{"n_layer": 9, "d_model": 160, "n_experts": 16, "experts_per_token": 2, "d_expert": 96, "d_shared_expert": 128, "activation": "clamped_swiglu", "moe_layers": [0, 1, 2, 3, 4, 5, 6, 7, 8], "router_score": "softmax", "normalize_top_k": true, "routed_scale": 1.0, "balance_loss": 0.00334, "balance_bias": false, "shared_expert_gate": true, "init_std_router": 0.0164, "lr_router": 0.00179, "n_head": 5, "n_kv_head": 5, "head_dim": 32, "vocab_size": 8192, "norm": "rmsnorm", "norm_place": "out", "norm_eps": 1e-06, "positions": "rope", "rope_base": 10000.0, "rope_fraction": 0.25, "qk_norm": true, "attn_scale": 0.177, "tie_embeddings": true, "parallel_block": false, "init": "normal", "init_std_qkv": 0.0446, "init_std_o": 0.0105, "init_std_up": 0.0446, "init_std_down": 0.00629, "optimizer": "muon_variant", "lr": 0.00367, "lr_mult_down": 0.7, "beta1": 0.93, "lr_head": 0.00936, "grad_clip": 1.0, "warmup_steps": 50, "schedule": "wsd", "decay_fraction": 0.758, "decay_shape": "linear", "final_lr_fraction": 0.1, "batch_tokens": 65536, "seq_len": 256, "doc_mask": false, "train_tokens": 667500000, "steps": 10186, "dataset": "wikipedia_en"}
Below are experts of layer 5 (counted from 0) of a mixture-of-experts language model. Rows are named router (the router's row for the expert), gate (a neuron's input weights, with its number), up (a neuron's input weights, with its number), down (a neuron's output weights, with its number) and show model dimensions 80-159. Each number is 50 + 15 x the weight over its row's rms, rounded and kept within 0 to 99.
Before each expert's rows: "comes after" lists some tokens at least twice as common just before its tokens as in all text. This comes from a sample of Wikipedia text that the model never trained on. Tokens count by the router's weight.

# expert 5
comes after: "\n", " |\n", ")\n", "3", "4", ".\n"
router:63 32 54 55 49 59 39 44 36 51 63 75 38 41 42 54 52 49 48 85 61 54 62 44 76 69 41 64 46 50 67 61 73 62 52 32 50 93 57 44 41 75 61 63 52 49 64 39 29 37 33 44 56 84 65 65 55 60 76 27 40 53 65 57 47 53 50 63 09 44 78 49 61 56 52 52 41 40 43 27
gate20:44 13 67 55 48 75 65 40 32 52 62 43 30 66 50 52 38 29 48 47 40 78 86 34 66 47 60 59 13 55 62 63 61 38 69 45 44 69 18 64 63 57 17 32 40 68 57 42 44 57 55 77 37 59 42 55 51 34 45 44 33 60 87 31 35 26 50 43 54 63 44 07 61 41 47 17 58 42 36 73
up20:15 21 83 53 69 54 39 32 25 75 56 29 61 47 52 52 61 46 46 27 39 70 44 23 55 27 32 49 65 51 51 57 43 38 70 53 33 71 45 64 38 77 31 31 28 34 51 72 58 55 96 60 47 47 29 35 41 44 58 56 62 51 52 51 67 46 70 73 62 30 43 18 73 32 53 59 25 63 39 64
down20:37 47 56 99 44 62 39 28 42 56 39 53 68 33 59 65 43 51 54 42 29 53 43 38 48 09 53 35 52 44 43 43 63 52 41 42 55 49 39 60 48 55 69 76 56 69 83 49 53 45 59 57 42 67 48 58 38 47 30 52 54 52 46 37 56 38 52 33 44 57 53 74 55 35 59 64 61 82 65 40
gate21:34 74 72 38 42 36 43 48 53 74 43 53 55 47 46 58 67 51 53 75 47 34 41 29 87 75 59 53 42 53 73 30 72 31 42 63 50 40 73 37 57 63 60 60 73 65 40 56 39 36 40 62 35 64 43 68 46 81 48 21 42 58 64 50 61 41 58 47 41 35 22 42 45 33 58 15 26 59 54 39
up21:63 47 32 37 40 33 61 36 46 56 52 62 27 28 60 36 58 51 29 60 60 24 42 15 71 42 57 51 35 43 42 46 53 47 53 54 41 34 39 45 50 36 51 30 44 54 44 53 59 51 32 43 58 44 48 64 38 66 52 33 50 50 68 69 50 66 85 53 27 39 51 01 45 47 49 46 09 61 42 41
down21:34 52 71 66 68 21 49 48 52 35 50 47 69 26 53 43 58 55 62 61 59 48 69 74 58 56 60 28 56 69 15 64 58 76 35 54 46 59 64 57 50 46 49 27 44 44 54 74 46 36 50 47 38 43 68 62 43 49 67 31 56 10 37 18 54 47 31 47 53 38 56 46 56 18 54 68 61 30 74 74
gate22:31 54 49 64 45 11 42 44 43 62 44 43 41 44 35 48 40 62 55 29 52 48 56 73 42 41 64 45 23 51 62 33 55 30 75 39 60 50 70 46 27 25 53 42 21 56 54 38 34 46 36 40 54 39 52 44 40 26 53 30 48 59 25 27 57 29 52 59 72 29 39 52 51 57 64 31 52 49 15 83
up22:56 53 55 61 40 62 81 67 50 40 35 74 55 55 50 51 25 52 28 80 72 61 36 45 70 43 53 44 55 45 61 29 42 45 33 33 47 56 43 56 63 56 73 45 59 55 48 38 54 37 44 33 16 54 43 54 47 49 50 66 60 59 58 62 17 74 29 40 39 59 45 38 43 45 61 62 33 43 42 60
down22:22 71 51 50 43 63 61 59 26 78 58 43 34 39 52 33 69 40 24 37 33 49 35 57 34 40 67 62 26 39 77 59 48 75 50 31 46 35 52 67 35 40 72 44 12 49 57 73 51 60 29 41 44 75 29 52 27 26 61 32 27 51 68 50 48 49 54 61 58 72 13 39 51 61 35 76 35 64 42 47
gate23:44 32 45 47 60 65 29 35 40 58 43 51 49 54 42 70 42 85 72 61 50 73 50 54 43 40 34 29 42 70 38 67 71 60 33 61 23 49 73 47 72 49 51 36 37 57 39 40 57 42 64 60 28 50 55 43 30 52 46 36 47 69 27 52 31 55 41 47 52 67 46 47 40 45 76 71 68 95 55 42
up23:25 49 50 38 29 37 47 46 57 54 54 59 29 50 38 62 32 74 50 90 51 44 63 34 59 58 37 29 30 61 49 51 60 28 27 66 23 20 21 44 51 58 63 56 40 40 20 41 76 46 45 75 58 61 44 51 37 39 59 45 41 83 73 56 38 54 48 51 60 65 28 39 34 62 44 64 45 59 71 47
down23:70 56 60 79 62 46 61 44 57 48 37 51 74 76 51 45 78 68 56 48 52 45 29 41 20 53 42 47 72 49 39 36 54 50 63 35 21 72 48 68 37 76 70 27 55 48 42 53 35 39 58 45 50 66 42 43 69 64 23 21 61 51 39 57 37 55 15 42 63 46 57 41 55 39 69 40 51 38 24 41
gate24:46 59 47 47 35 49 43 16 27 52 78 70 75 53 44 56 69 26 42 65 50 51 57 30 73 63 50 58 47 52 48 49 49 33 63 46 62 28 51 25 69 59 49 52 49 36 53 51 57 29 54 53 73 48 55 50 49 84 39 21 47 32 46 41 34 52 35 48 29 23 38 23 51 33 49 31 76 52 43 53
up24:30 67 44 48 05 67 41 25 63 27 37 68 42 49 73 19 45 33 33 79 44 50 35 63 73 40 21 47 68 41 72 48 52 35 36 40 35 45 48 57 35 37 60 52 45 66 78 80 63 32 45 68 50 57 56 53 27 52 52 39 69 49 64 33 50 39 69 66 65 56 64 46 39 32 60 48 42 63 26 63
down24:59 67 33 43 62 44 46 83 39 69 34 37 75 29 34 66 40 53 32 30 26 47 64 62 41 59 71 40 46 50 19 73 51 51 48 51 56 47 36 47 33 38 51 50 74 45 28 47 32 69 32 32 39 41 41 36 48 79 43 24 50 42 23 55 46 69 54 39 27 29 55 37 56 46 50 39 65 14 39 36
gate25:50 66 27 45 67 34 31 45 58 87 45 34 60 83 41 39 70 49 41 39 69 33 28 71 53 42 46 48 36 49 26 34 52 44 58 47 51 58 26 38 54 50 58 47 35 40 42 52 13 54 63 75 73 56 58 44 57 65 09 70 55 51 44 80 53 44 64 45 22 53 25 61 56 60 39 35 36 48 60 71
up25:43 44 30 61 74 33 39 32 60 84 44 41 43 53 36 73 47 28 33 63 81 39 44 58 61 42 51 58 64 49 33 73 58 25 34 46 34 67 36 35 34 59 49 44 40 52 53 56 36 29 74 73 69 69 76 54 48 69 65 59 46 41 38 68 41 47 63 55 40 54 00 43 38 46 49 19 50 41 65 68
down25:50 53 66 49 28 39 58 52 55 44 62 48 70 61 57 55 48 57 50 57 67 71 53 44 64 35 46 44 40 57 28 64 67 83 47 46 97 50 39 66 54 35 35 43 71 58 63 67 49 61 57 44 54 46 57 72 30 58 77 55 44 42 63 77 51 20 69 74 45 48 64 25 39 51 64 44 62 61 57 54
gate26:56 44 56 58 85 57 63 43 83 61 67 44 36 55 46 22 25 43 59 51 31 43 35 59 56 32 73 41 41 44 65 32 38 34 27 23 35 51 44 61 42 00 44 39 51 47 70 49 52 58 72 53 29 60 29 50 42 58 56 30 49 40 49 55 43 25 69 48 44 48 30 44 59 54 58 48 51 53 70 48
up26:72 55 44 56 45 29 61 65 35 47 44 53 54 09 51 51 57 56 43 31 41 41 53 27 47 26 45 69 23 43 61 57 36 63 16 45 51 77 55 57 50 50 44 55 52 54 63 50 51 48 76 55 42 33 42 39 41 23 58 64 55 36 23 51 48 78 59 57 28 73 62 61 80 48 31 72 49 58 79 33
down26:33 53 41 60 61 60 51 82 86 56 47 56 30 26 34 73 45 56 41 55 34 60 33 50 48 48 50 57 57 69 56 66 60 38 41 49 20 47 84 59 20 34 23 26 61 32 72 60 53 46 37 51 32 68 36 22 40 41 60 75 38 50 56 74 44 32 39 69 70 55 63 48 49 57 53 25 51 36 60 62
gate27:66 33 64 44 50 59 65 45 44 61 60 70 36 68 40 51 38 56 43 66 34 88 37 39 62 77 69 39 34 31 44 28 43 58 73 49 78 13 67 45 71 49 48 66 47 77 43 44 37 45 56 40 32 69 09 75 41 57 61 62 43 33 56 37 36 52 73 53 33 39 60 63 60 52 64 65 48 58 40 53
up27:39 58 38 67 58 64 41 84 41 40 57 27 66 65 39 22 68 52 63 76 53 60 58 45 15 61 44 46 56 50 47 34 44 38 23 70 56 36 30 49 52 49 31 41 43 64 58 33 29 38 63 53 28 47 12 65 46 35 31 32 52 47 85 64 13 54 58 71 46 40 59 59 48 38 24 59 50 16 32 63
down27:41 91 68 60 27 58 36 37 22 51 79 58 64 62 37 28 61 60 27 73 40 47 58 64 62 65 60 78 61 41 19 72 50 58 18 77 37 38 59 72 51 51 58 53 71 59 33 71 62 59 52 53 49 44 36 33 77 68 25 24 35 25 61 63 49 31 51 61 51 47 55 58 50 51 65 65 26 40 74 35
gate28:57 37 55 40 46 44 57 21 46 73 88 74 55 46 61 71 52 51 40 54 21 44 58 49 43 42 52 47 39 78 51 62 22 63 61 47 40 63 57 58 61 58 54 47 67 50 32 58 66 39 66 71 55 70 56 35 36 45 60 47 62 62 39 32 82 37 38 50 51 24 49 55 55 79 58 46 70 36 44 37
up28:52 33 56 63 40 56 49 60 46 46 58 59 22 19 37 54 62 58 59 45 35 65 54 00 33 48 27 41 20 65 41 64 32 56 43 53 36 64 45 44 42 55 57 90 62 54 43 61 49 62 44 35 54 45 51 62 72 34 49 43 45 58 42 50 83 57 34 67 69 40 46 65 50 66 56 35 66 45 34 29
down28:59 45 48 41 33 61 47 65 32 40 70 37 44 52 58 73 59 47 61 75 65 62 53 40 54 41 63 54 66 67 74 69 53 44 54 38 42 25 34 38 66 40 42 53 35 31 47 40 45 27 67 69 66 38 57 36 34 46 49 45 40 77 31 58 73 23 59 38 39 60 46 53 52 66 72 32 52 51 61 23
gate29:39 51 38 39 60 83 47 49 43 73 65 36 68 46 62 52 58 58 46 44 41 57 43 67 64 76 19 73 34 58 31 42 29 50 37 36 29 16 49 61 36 27 44 43 53 76 54 54 67 56 47 27 55 59 43 47 57 40 61 25 46 69 36 54 60 57 62 44 82 29 38 43 58 88 31 63 29 49 68 54
up29:77 17 45 56 30 63 64 38 36 84 57 67 68 49 63 60 58 74 28 41 24 42 36 55 66 09 30 66 60 54 33 49 48 48 27 55 15 70 48 42 48 34 44 62 32 70 45 63 59 39 26 26 34 49 57 54 78 87 31 40 35 51 61 46 31 59 48 40 40 53 46 31 53 47 65 60 34 54 49 67
down29:50 44 48 74 86 66 56 61 30 70 60 17 48 72 56 59 44 52 60 48 51 59 66 38 32 57 59 76 45 61 22 45 39 59 40 51 44 46 44 51 50 72 75 49 55 54 63 46 38 56 56 57 39 50 76 59 06 58 41 24 44 56 55 37 76 36 68 14 61 52 40 57 43 44 47 48 52 54 81 49
gate30:19 33 55 36 15 55 45 55 60 44 46 60 51 39 24 65 13 57 64 41 63 46 74 45 42 54 99 46 35 53 30 38 60 35 50 40 56 53 58 36 47 92 57 66 48 40 33 53 43 60 42 79 71 37 44 74 40 61 49 75 61 67 55 47 75 54 47 49 53 50 42 42 47 61 59 52 62 52 29 54
up30:33 59 56 37 55 63 25 50 36 88 39 41 53 69 39 67 84 19 63 36 61 77 99 50 57 50 56 59 41 92 40 42 45 57 58 51 39 55 70 83 65 55 53 84 48 46 60 65 53 54 65 59 48 55 43 39 39 78 45 56 65 33 42 54 59 30 54 52 34 37 66 51 63 55 59 77 55 69 25 41
down30:44 56 66 56 31 59 39 45 64 33 58 88 56 44 47 55 18 80 59 23 48 51 54 41 54 22 56 47 69 47 51 38 27 39 85 46 40 60 77 45 52 50 37 47 38 55 76 62 45 68 47 52 53 50 48 72 40 72 75 55 46 37 69 56 51 64 48 44 53 59 40 49 52 79 37 47 74 54 63 63
gate31:40 54 45 48 68 51 75 45 45 51 38 37 29 42 68 49 46 99 42 44 54 56 72 49 39 89 27 50 65 40 36 56 39 54 50 42 32 63 57 62 54 49 58 30 50 59 57 57 61 56 91 75 53 49 26 44 53 44 51 36 44 47 47 63 39 54 41 59 37 47 32 36 44 65 69 54 25 43 35 32
up31:63 65 31 44 68 45 71 34 46 44 33 56 48 71 47 58 55 38 55 85 27 41 49 48 56 36 52 62 65 66 55 72 49 49 59 44 60 50 38 48 65 30 66 30 84 50 41 51 58 49 11 62 74 51 37 31 57 55 52 12 66 67 70 78 28 54 58 27 27 71 59 49 56 33 67 56 60 73 54 44
down31:66 77 21 28 27 49 31 31 64 66 49 46 51 41 47 52 30 25 56 38 57 24 28 57 31 43 50 46 57 31 41 51 51 60 46 43 11 42 29 28 41 65 76 47 60 80 77 52 34 44 40 53 48 44 58 27 85 53 19 76 41 59 50 47 46 74 30 47 68 38 50 61 58 43 46 69 48 50 79 51
gate32:23 22 38 26 59 70 31 50 64 63 82 45 51 62 59 50 38 51 54 49 39 38 84 37 66 30 33 17 59 61 60 57 71 40 55 43 33 28 56 21 29 25 66 76 40 58 55 39 48 38 33 42 36 41 54 44 50 38 52 49 38 30 66 76 44 34 61 55 56 50 71 42 44 67 43 66 53 61 46 63
up32:58 34 51 73 59 46 42 61 52 58 49 57 70 35 54 34 64 43 67 26 52 68 75 41 36 60 49 41 55 57 53 41 39 64 59 11 28 43 47 63 45 34 65 64 27 59 48 55 13 59 55 79 32 45 27 29 50 68 45 53 47 64 41 53 71 62 55 37 66 46 59 40 46 48 29 87 42 52 58 56
down32:51 59 54 39 49 33 80 43 44 30 70 76 30 42 38 71 31 45 51 49 78 50 34 52 55 70 35 37 27 37 53 83 68 47 62 97 51 64 62 58 49 55 49 37 63 75 36 78 53 42 35 54 35 44 36 49 73 53 65 54 77 48 60 49 20 58 46 75 31 65 55 21 59 62 88 69 48 82 53 64
gate33:50 64 53 35 66 62 41 41 45 26 46 52 54 59 55 29 64 47 56 41 62 58 74 84 76 12 44 56 33 40 35 44 34 52 44 45 45 66 70 85 70 40 61 48 46 44 56 43 61 50 37 43 52 59 53 77 59 61 50 51 82 66 45 45 09 34 16 58 59 71 61 40 43 50 51 39 50 62 29 56
up33:45 54 78 42 53 48 50 88 37 67 50 48 60 65 86 66 46 70 90 32 93 35 78 38 65 52 54 48 38 49 70 52 42 52 59 47 46 58 70 63 33 62 77 38 24 65 60 59 58 41 41 31 68 58 43 35 60 55 56 14 80 44 17 58 15 49 38 56 62 51 45 23 48 52 24 36 58 43 34 45
down33:59 49 48 21 32 27 48 38 59 63 60 44 53 60 29 47 47 39 59 34 47 65 51 68 43 63 50 37 53 42 63 29 47 55 36 62 85 65 45 42 65 76 78 37 27 56 66 49 43 78 26 59 48 28 51 23 54 49 45 46 44 22 32 76 40 36 24 69 56 32 45 57 73 45 41 57 40 47 48 40
gate34:53 41 50 62 82 68 67 72 46 46 14 41 51 56 14 47 48 70 45 62 53 45 43 54 71 45 21 39 60 64 80 40 32 64 54 46 11 68 36 42 56 26 35 44 47 30 56 49 33 30 39 76 60 46 56 52 35 13 42 52 30 59 54 47 53 40 37 63 40 64 58 40 44 62 42 40 53 31 26 50
up34:53 44 60 71 55 49 38 34 55 69 83 37 72 26 49 33 69 69 36 68 31 32 27 65 72 32 60 38 76 53 43 34 37 23 04 53 57 71 34 56 43 87 53 27 33 35 55 58 49 45 42 50 33 42 50 52 66 69 58 53 54 54 53 42 65 40 48 44 27 50 55 44 38 39 51 22 11 49 49 37
down34:66 69 29 57 50 13 66 48 60 49 44 32 48 51 48 54 29 68 58 45 83 48 46 37 37 73 35 56 41 40 24 34 27 33 41 49 86 45 44 48 39 74 25 84 41 66 51 40 40 69 66 42 41 62 51 63 59 58 51 68 40 44 39 55 52 47 41 51 32 56 33 76 33 50 51 58 26 40 36 64
gate35:46 51 78 60 37 49 43 99 62 59 28 69 47 48 56 49 52 60 51 60 57 29 39 48 31 50 39 21 49 45 29 63 34 65 25 59 62 45 57 62 70 65 63 47 81 46 40 47 72 43 34 37 54 28 34 52 70 41 70 54 56 58 63 55 55 61 51 46 43 36 64 27 37 50 60 70 82 36 69 46
up35:64 77 48 48 62 21 24 42 53 54 49 52 63 67 45 60 51 69 55 67 26 22 36 34 39 50 54 62 29 67 50 47 45 64 67 45 54 64 63 51 57 53 57 22 64 45 51 32 45 56 25 60 71 77 67 34 56 28 39 99 48 65 56 61 61 53 29 44 44 62 54 58 64 62 33 09 70 68 65 68
down35:57 33 48 22 37 07 64 49 00 32 50 60 34 41 54 62 58 57 59 41 55 41 51 59 61 51 55 40 32 57 33 61 54 66 51 62 46 37 41 38 46 76 52 72 63 27 44 59 50 70 43 33 60 63 58 55 55 38 28 46 51 60 39 60 70 59 55 51 62 45 50 50 55 33 53 55 25 57 70 32
gate36:53 40 61 48 35 58 57 79 54 28 30 49 85 48 59 60 42 40 60 53 32 55 43 51 58 55 72 51 56 50 42 51 55 50 37 95 40 51 51 58 67 35 27 51 63 53 71 45 51 49 69 27 63 53 63 39 15 64 41 49 46 61 59 70 44 53 13 43 42 23 55 44 23 62 43 63 33 63 26 35
up36:48 45 73 52 49 36 56 45 43 50 82 53 59 45 78 53 38 50 30 29 56 49 62 68 55 34 66 63 46 31 17 66 54 41 77 58 69 40 57 42 63 58 54 59 62 66 53 29 79 37 41 63 24 63 33 47 61 46 49 64 56 33 65 46 59 57 64 40 13 64 70 52 45 48 31 61 54 46 75 46
down36:21 53 36 63 36 48 38 48 46 51 27 44 13 80 63 20 62 54 43 33 46 21 49 60 61 30 56 47 24 45 67 50 55 77 31 39 83 52 62 74 69 73 39 26 52 56 63 82 42 56 66 53 22 45 67 62 15 63 26 52 49 51 44 41 37 52 65 56 52 62 53 28 64 35 42 42 45 62 36 44
gate37:66 30 27 46 61 33 50 54 86 54 61 62 40 42 45 47 47 54 45 39 62 41 69 38 66 49 59 54 66 59 47 08 25 40 61 67 36 79 66 68 66 59 54 25 56 60 41 45 43 43 48 46 52 63 23 65 58 50 65 49 40 46 26 48 64 64 70 64 45 48 44 31 48 47 40 37 49 24 20 51
up37:54 38 42 61 60 69 49 50 74 16 41 72 54 24 30 53 38 35 35 29 55 43 81 39 58 26 37 30 63 62 56 24 21 59 48 65 28 65 42 58 69 57 41 36 73 46 61 27 33 33 47 52 42 56 41 66 50 48 57 26 45 35 23 47 65 74 44 41 26 42 58 45 45 56 53 57 65 38 26 46
down37:52 13 45 54 47 44 55 72 65 25 66 49 67 44 45 78 49 48 52 24 38 47 61 48 63 36 69 56 62 49 52 50 43 24 55 48 37 64 34 74 65 43 44 30 50 26 35 40 33 48 67 63 20 52 72 52 40 64 55 37 44 75 49 55 45 44 55 73 46 26 59 57 32 76 58 57 71 34 43 55
gate38:33 64 65 64 40 34 65 50 53 74 04 67 75 94 35 82 35 47 45 62 22 49 55 76 30 18 51 34 72 57 86 32 40 59 33 62 58 31 42 18 19 72 42 40 34 51 49 65 46 25 65 40 49 57 48 36 46 25 44 67 43 71 45 46 73 59 58 43 49 65 55 65 46 63 70 62 66 75 53 61
up38:70 59 39 46 24 57 57 43 61 55 56 46 52 55 70 55 58 68 43 34 48 16 23 52 34 45 76 49 55 68 35 60 40 70 37 58 68 83 53 52 24 27 35 54 49 35 36 46 49 24 57 45 36 63 76 53 42 42 79 57 65 63 58 76 40 53 62 43 47 43 34 43 43 53 53 38 41 63 48 71
down38:74 58 50 26 77 43 56 52 58 65 65 48 54 56 62 39 66 48 43 13 74 67 40 30 61 62 15 60 53 33 53 42 55 47 61 40 43 39 39 77 42 60 62 59 34 66 58 45 43 60 64 71 65 74 47 31 65 63 30 33 46 44 61 30 40 44 20 56 46 56 65 39 56 30 49 30 17 85 44 26
gate39:61 67 31 69 49 35 59 63 27 38 51 52 55 35 42 48 58 43 52 47 37 26 66 62 48 55 63 43 48 13 61 49 27 45 55 50 55 63 51 60 45 51 53 41 34 45 48 45 56 51 42 49 52 47 73 22 28 27 46 38 64 30 51 76 61 21 32 70 50 55 60 40 51 50 76 71 47 37 11 48
up39:57 58 50 64 43 43 27 36 45 44 71 47 70 34 46 55 38 47 48 51 32 49 43 59 37 64 57 46 29 49 15 47 55 06 49 59 56 60 72 42 59 37 47 39 40 18 44 58 43 40 48 57 44 33 31 57 12 76 67 58 71 35 49 69 61 50 47 55 33 38 63 29 54 47 51 36 57 88 46 54
down39:31 41 65 33 59 47 61 51 57 40 69 50 55 52 36 66 54 39 50 75 47 80 32 77 49 55 59 62 78 37 33 49 31 69 40 57 42 77 45 31 32 53 54 39 52 73 50 48 33 36 50 19 58 63 27 59 57 60 45 47 52 71 47 37 47 47 85 56 51 24 47 61 71 47 35 16 38 55 38 63
gate40:65 31 56 58 42 42 52 40 65 36 29 57 49 50 61 16 48 53 52 37 63 54 56 66 54 36 14 23 54 44 26 56 62 58 57 48 28 58 59 46 38 70 62 21 67 23 54 43 56 45 69 27 57 58 33 62 40 61 55 68 35 62 48 68 49 58 58 46 36 66 04 81 58 41 54 40 67 40 47 69
up40:39 31 57 36 40 61 56 46 47 62 49 62 54 48 40 45 47 38 49 12 88 51 57 51 53 41 42 59 49 44 29 18 68 68 54 63 30 52 53 35 36 44 77 43 70 55 46 35 61 35 42 49 69 51 60 60 23 69 42 56 39 50 44 38 83 62 59 50 82 22 27 48 60 47 74 69 60 20 45 51
down40:46 68 47 67 49 34 48 68 47 49 74 59 82 70 51 19 41 57 42 99 47 60 44 54 80 61 54 37 42 47 37 31 52 36 42 52 54 67 54 54 57 61 11 56 60 48 50 55 40 48 48 28 47 25 33 40 51 42 53 59 44 80 18 64 55 28 52 26 26 63 53 52 48 32 76 46 64 53 74 70
gate41:80 72 52 51 47 45 70 55 54 62 65 26 52 10 77 48 20 63 53 51 67 58 58 33 54 47 65 40 45 49 78 55 51 68 53 24 65 78 55 54 67 39 69 31 53 57 90 45 47 64 99 86 58 52 67 49 61 48 58 38 66 52 46 34 54 57 71 55 56 53 56 53 64 27 52 52 44 29 41 58
up41:50 27 55 44 48 40 52 70 35 73 84 17 56 39 33 55 26 89 47 69 50 58 55 54 79 59 62 44 51 65 49 32 42 53 49 63 55 57 57 43 64 53 45 46 37 27 41 49 55 42 58 55 51 55 58 62 67 35 44 26 60 47 51 69 35 08 41 35 56 51 53 43 56 45 65 35 21 87 62 33
down41:79 86 47 50 54 43 71 59 22 55 32 79 59 30 57 68 52 67 50 85 51 64 34 56 16 61 61 41 27 62 46 67 57 58 40 60 41 54 35 31 52 57 69 39 26 40 55 44 79 46 56 21 66 30 51 51 60 68 60 45 43 67 40 25 61 45 57 28 36 54 42 33 49 21 48 52 75 30 43 53
gate42:82 39 34 50 41 72 47 47 58 54 56 49 52 59 60 61 65 41 36 60 50 37 63 42 72 39 32 83 55 38 29 10 41 48 74 31 50 80 58 65 60 45 49 51 37 27 52 42 61 35 61 60 55 37 43 56 28 45 70 54 46 51 60 35 34 63 37 44 45 49 50 26 67 61 56 32 75 44 51 27
up42:61 39 54 34 33 46 30 34 42 49 56 63 49 64 61 59 65 39 45 35 50 35 48 52 22 51 53 81 77 35 41 50 61 59 41 35 68 59 73 48 40 39 63 29 43 66 60 21 38 37 53 56 68 50 52 45 61 49 65 53 49 50 58 30 52 69 42 29 48 73 47 30 58 92 44 55 43 49 61 29
down42:45 59 76 51 49 53 48 57 75 45 72 22 48 70 56 50 51 71 48 43 50 63 66 35 41 49 35 38 38 55 89 54 20 64 79 47 69 44 44 31 56 30 63 50 46 58 72 25 61 50 39 21 76 61 36 24 55 27 49 39 49 53 53 59 37 45 31 78 57 50 58 33 13 71 65 62 45 41 46 49
gate43:36 49 64 55 74 59 56 70 83 44 25 62 49 15 41 89 45 41 56 37 74 45 21 46 44 59 22 55 54 35 57 46 46 67 47 47 45 60 49 42 32 42 41 44 47 50 19 60 69 49 57 61 56 53 31 40 54 31 58 81 40 48 63 56 59 50 42 33 63 48 38 47 23 61 52 45 51 68 54 36
up43:66 54 58 43 49 57 59 48 84 52 56 46 47 11 39 46 69 66 31 69 88 47 24 40 45 46 48 43 56 39 69 19 55 28 55 66 43 57 67 22 24 40 56 68 44 56 24 38 40 38 31 55 56 45 35 48 52 47 56 51 44 36 60 48 38 45 47 44 31 53 72 57 36 25 44 27 38 62 51 48
down43:51 46 14 73 42 65 52 52 87 68 48 67 58 52 79 43 52 56 70 44 45 30 59 57 33 54 48 53 65 53 43 55 41 55 53 29 63 61 41 49 70 34 54 54 41 54 37 30 44 42 83 44 32 44 46 16 78 76 71 51 48 51 65 69 56 44 82 47 62 61 55 42 32 54 62 39 44 57 42 25
gate44:55 36 64 57 48 74 68 39 40 60 58 45 16 81 48 52 35 32 33 55 49 41 30 27 65 45 48 35 45 44 65 29 60 44 34 45 66 47 84 49 30 62 59 53 43 40 58 62 37 37 99 41 50 59 60 46 42 53 51 60 76 29 60 51 30 34 76 53 63 72 58 47 41 46 63 43 65 54 49 37
up44:50 19 51 59 60 74 44 53 49 79 40 74 19 55 60 54 34 51 46 61 28 50 19 25 54 75 44 59 54 43 57 43 44 58 28 40 61 63 55 51 37 67 53 63 40 73 47 44 56 43 63 48 50 49 48 49 33 28 41 56 40 39 44 57 49 60 62 48 00 55 48 51 71 77 63 44 39 62 16 45
down44:48 32 66 54 46 30 29 56 48 49 36 31 73 43 53 58 75 82 43 36 40 59 78 67 79 52 43 73 33 47 44 55 46 49 68 66 57 23 69 59 64 08 44 62 45 55 45 49 25 43 66 65 31 40 58 63 56 58 67 52 52 61 36 55 51 32 36 50 65 55 57 46 55 52 58 63 27 60 57 51
gate45:56 58 33 63 63 50 24 27 37 63 53 73 24 55 58 62 66 55 41 56 75 28 56 44 65 43 46 52 79 29 80 55 40 75 63 45 37 36 73 49 49 48 59 68 66 43 67 60 32 53 20 37 64 79 57 28 68 59 51 62 79 57 56 51 19 35 83 52 49 55 48 72 71 39 24 72 36 47 64 50
up45:55 11 55 58 67 52 21 79 27 51 91 50 58 60 39 64 56 48 50 35 49 54 35 31 66 58 50 28 23 60 71 54 42 59 64 52 39 28 38 56 57 43 38 62 69 49 55 55 49 27 56 25 42 61 64 52 52 78 56 49 57 44 47 58 36 57 64 49 50 51 73 54 37 25 41 84 44 44 39 43
down45:58 36 43 74 49 30 50 24 35 46 54 53 24 47 49 56 48 43 34 61 38 46 55 66 75 25 37 44 71 39 54 57 45 59 50 23 78 58 45 40 54 74 38 59 58 47 83 58 52 60 31 42 21 23 48 50 98 38 36 69 60 48 50 52 58 48 77 44 46 30 57 50 35 41 44 56 60 54 61 42
gate46:57 94 59 43 38 68 35 50 47 33 48 49 50 42 50 40 80 56 56 45 52 88 28 60 79 59 43 36 55 49 27 67 55 51 41 36 37 38 99 37 40 24 65 58 51 43 37 50 36 60 49 50 69 48 60 54 57 50 67 52 29 52 54 85 53 20 60 50 64 73 52 67 35 54 57 56 81 51 41 45
up46:38 45 58 69 82 72 26 81 47 55 37 43 56 52 38 56 48 42 70 69 36 49 46 15 69 44 21 15 58 42 32 62 39 30 56 45 38 54 96 49 47 55 75 51 66 50 44 56 35 48 10 39 80 73 46 44 63 30 59 67 48 53 43 68 57 42 51 55 60 63 44 48 54 66 64 47 60 42 36 60
down46:68 25 53 42 53 66 54 19 54 39 41 06 32 52 36 63 55 43 44 33 48 39 62 35 58 27 57 50 50 43 40 44 44 45 37 50 25 51 31 66 48 66 18 61 43 41 67 54 61 47 53 64 74 42 53 61 30 47 52 52 31 49 41 36 51 72 44 77 43 31 42 55 45 63 39 57 29 47 48 45
gate47:57 43 71 52 59 58 49 64 51 71 68 37 40 25 31 75 47 46 65 33 26 30 43 79 65 36 77 28 60 38 33 49 67 53 56 71 51 47 46 69 58 47 37 46 77 46 24 70 32 59 40 58 58 56 62 55 43 69 47 39 54 48 32 38 46 60 36 34 31 50 51 57 54 20 24 45 54 47 65 53
up47:52 44 50 41 66 50 77 47 53 26 66 29 67 31 39 63 52 42 66 41 43 42 40 62 52 61 54 42 75 57 32 66 40 53 58 60 45 75 47 68 58 26 43 44 80 35 26 56 38 60 42 41 50 65 61 80 55 63 59 29 75 43 28 56 40 50 71 66 42 64 51 50 36 44 48 30 47 54 60 63
down47:70 58 86 66 58 48 45 33 41 46 75 39 64 44 64 42 51 64 46 53 43 34 51 51 56 70 37 82 58 80 52 64 48 47 35 52 46 60 38 51 51 47 54 61 41 42 49 77 29 45 42 22 06 34 52 53 50 58 66 54 56 74 33 57 37 64 68 51 60 59 46 60 31 72 50 40 60 47 38 82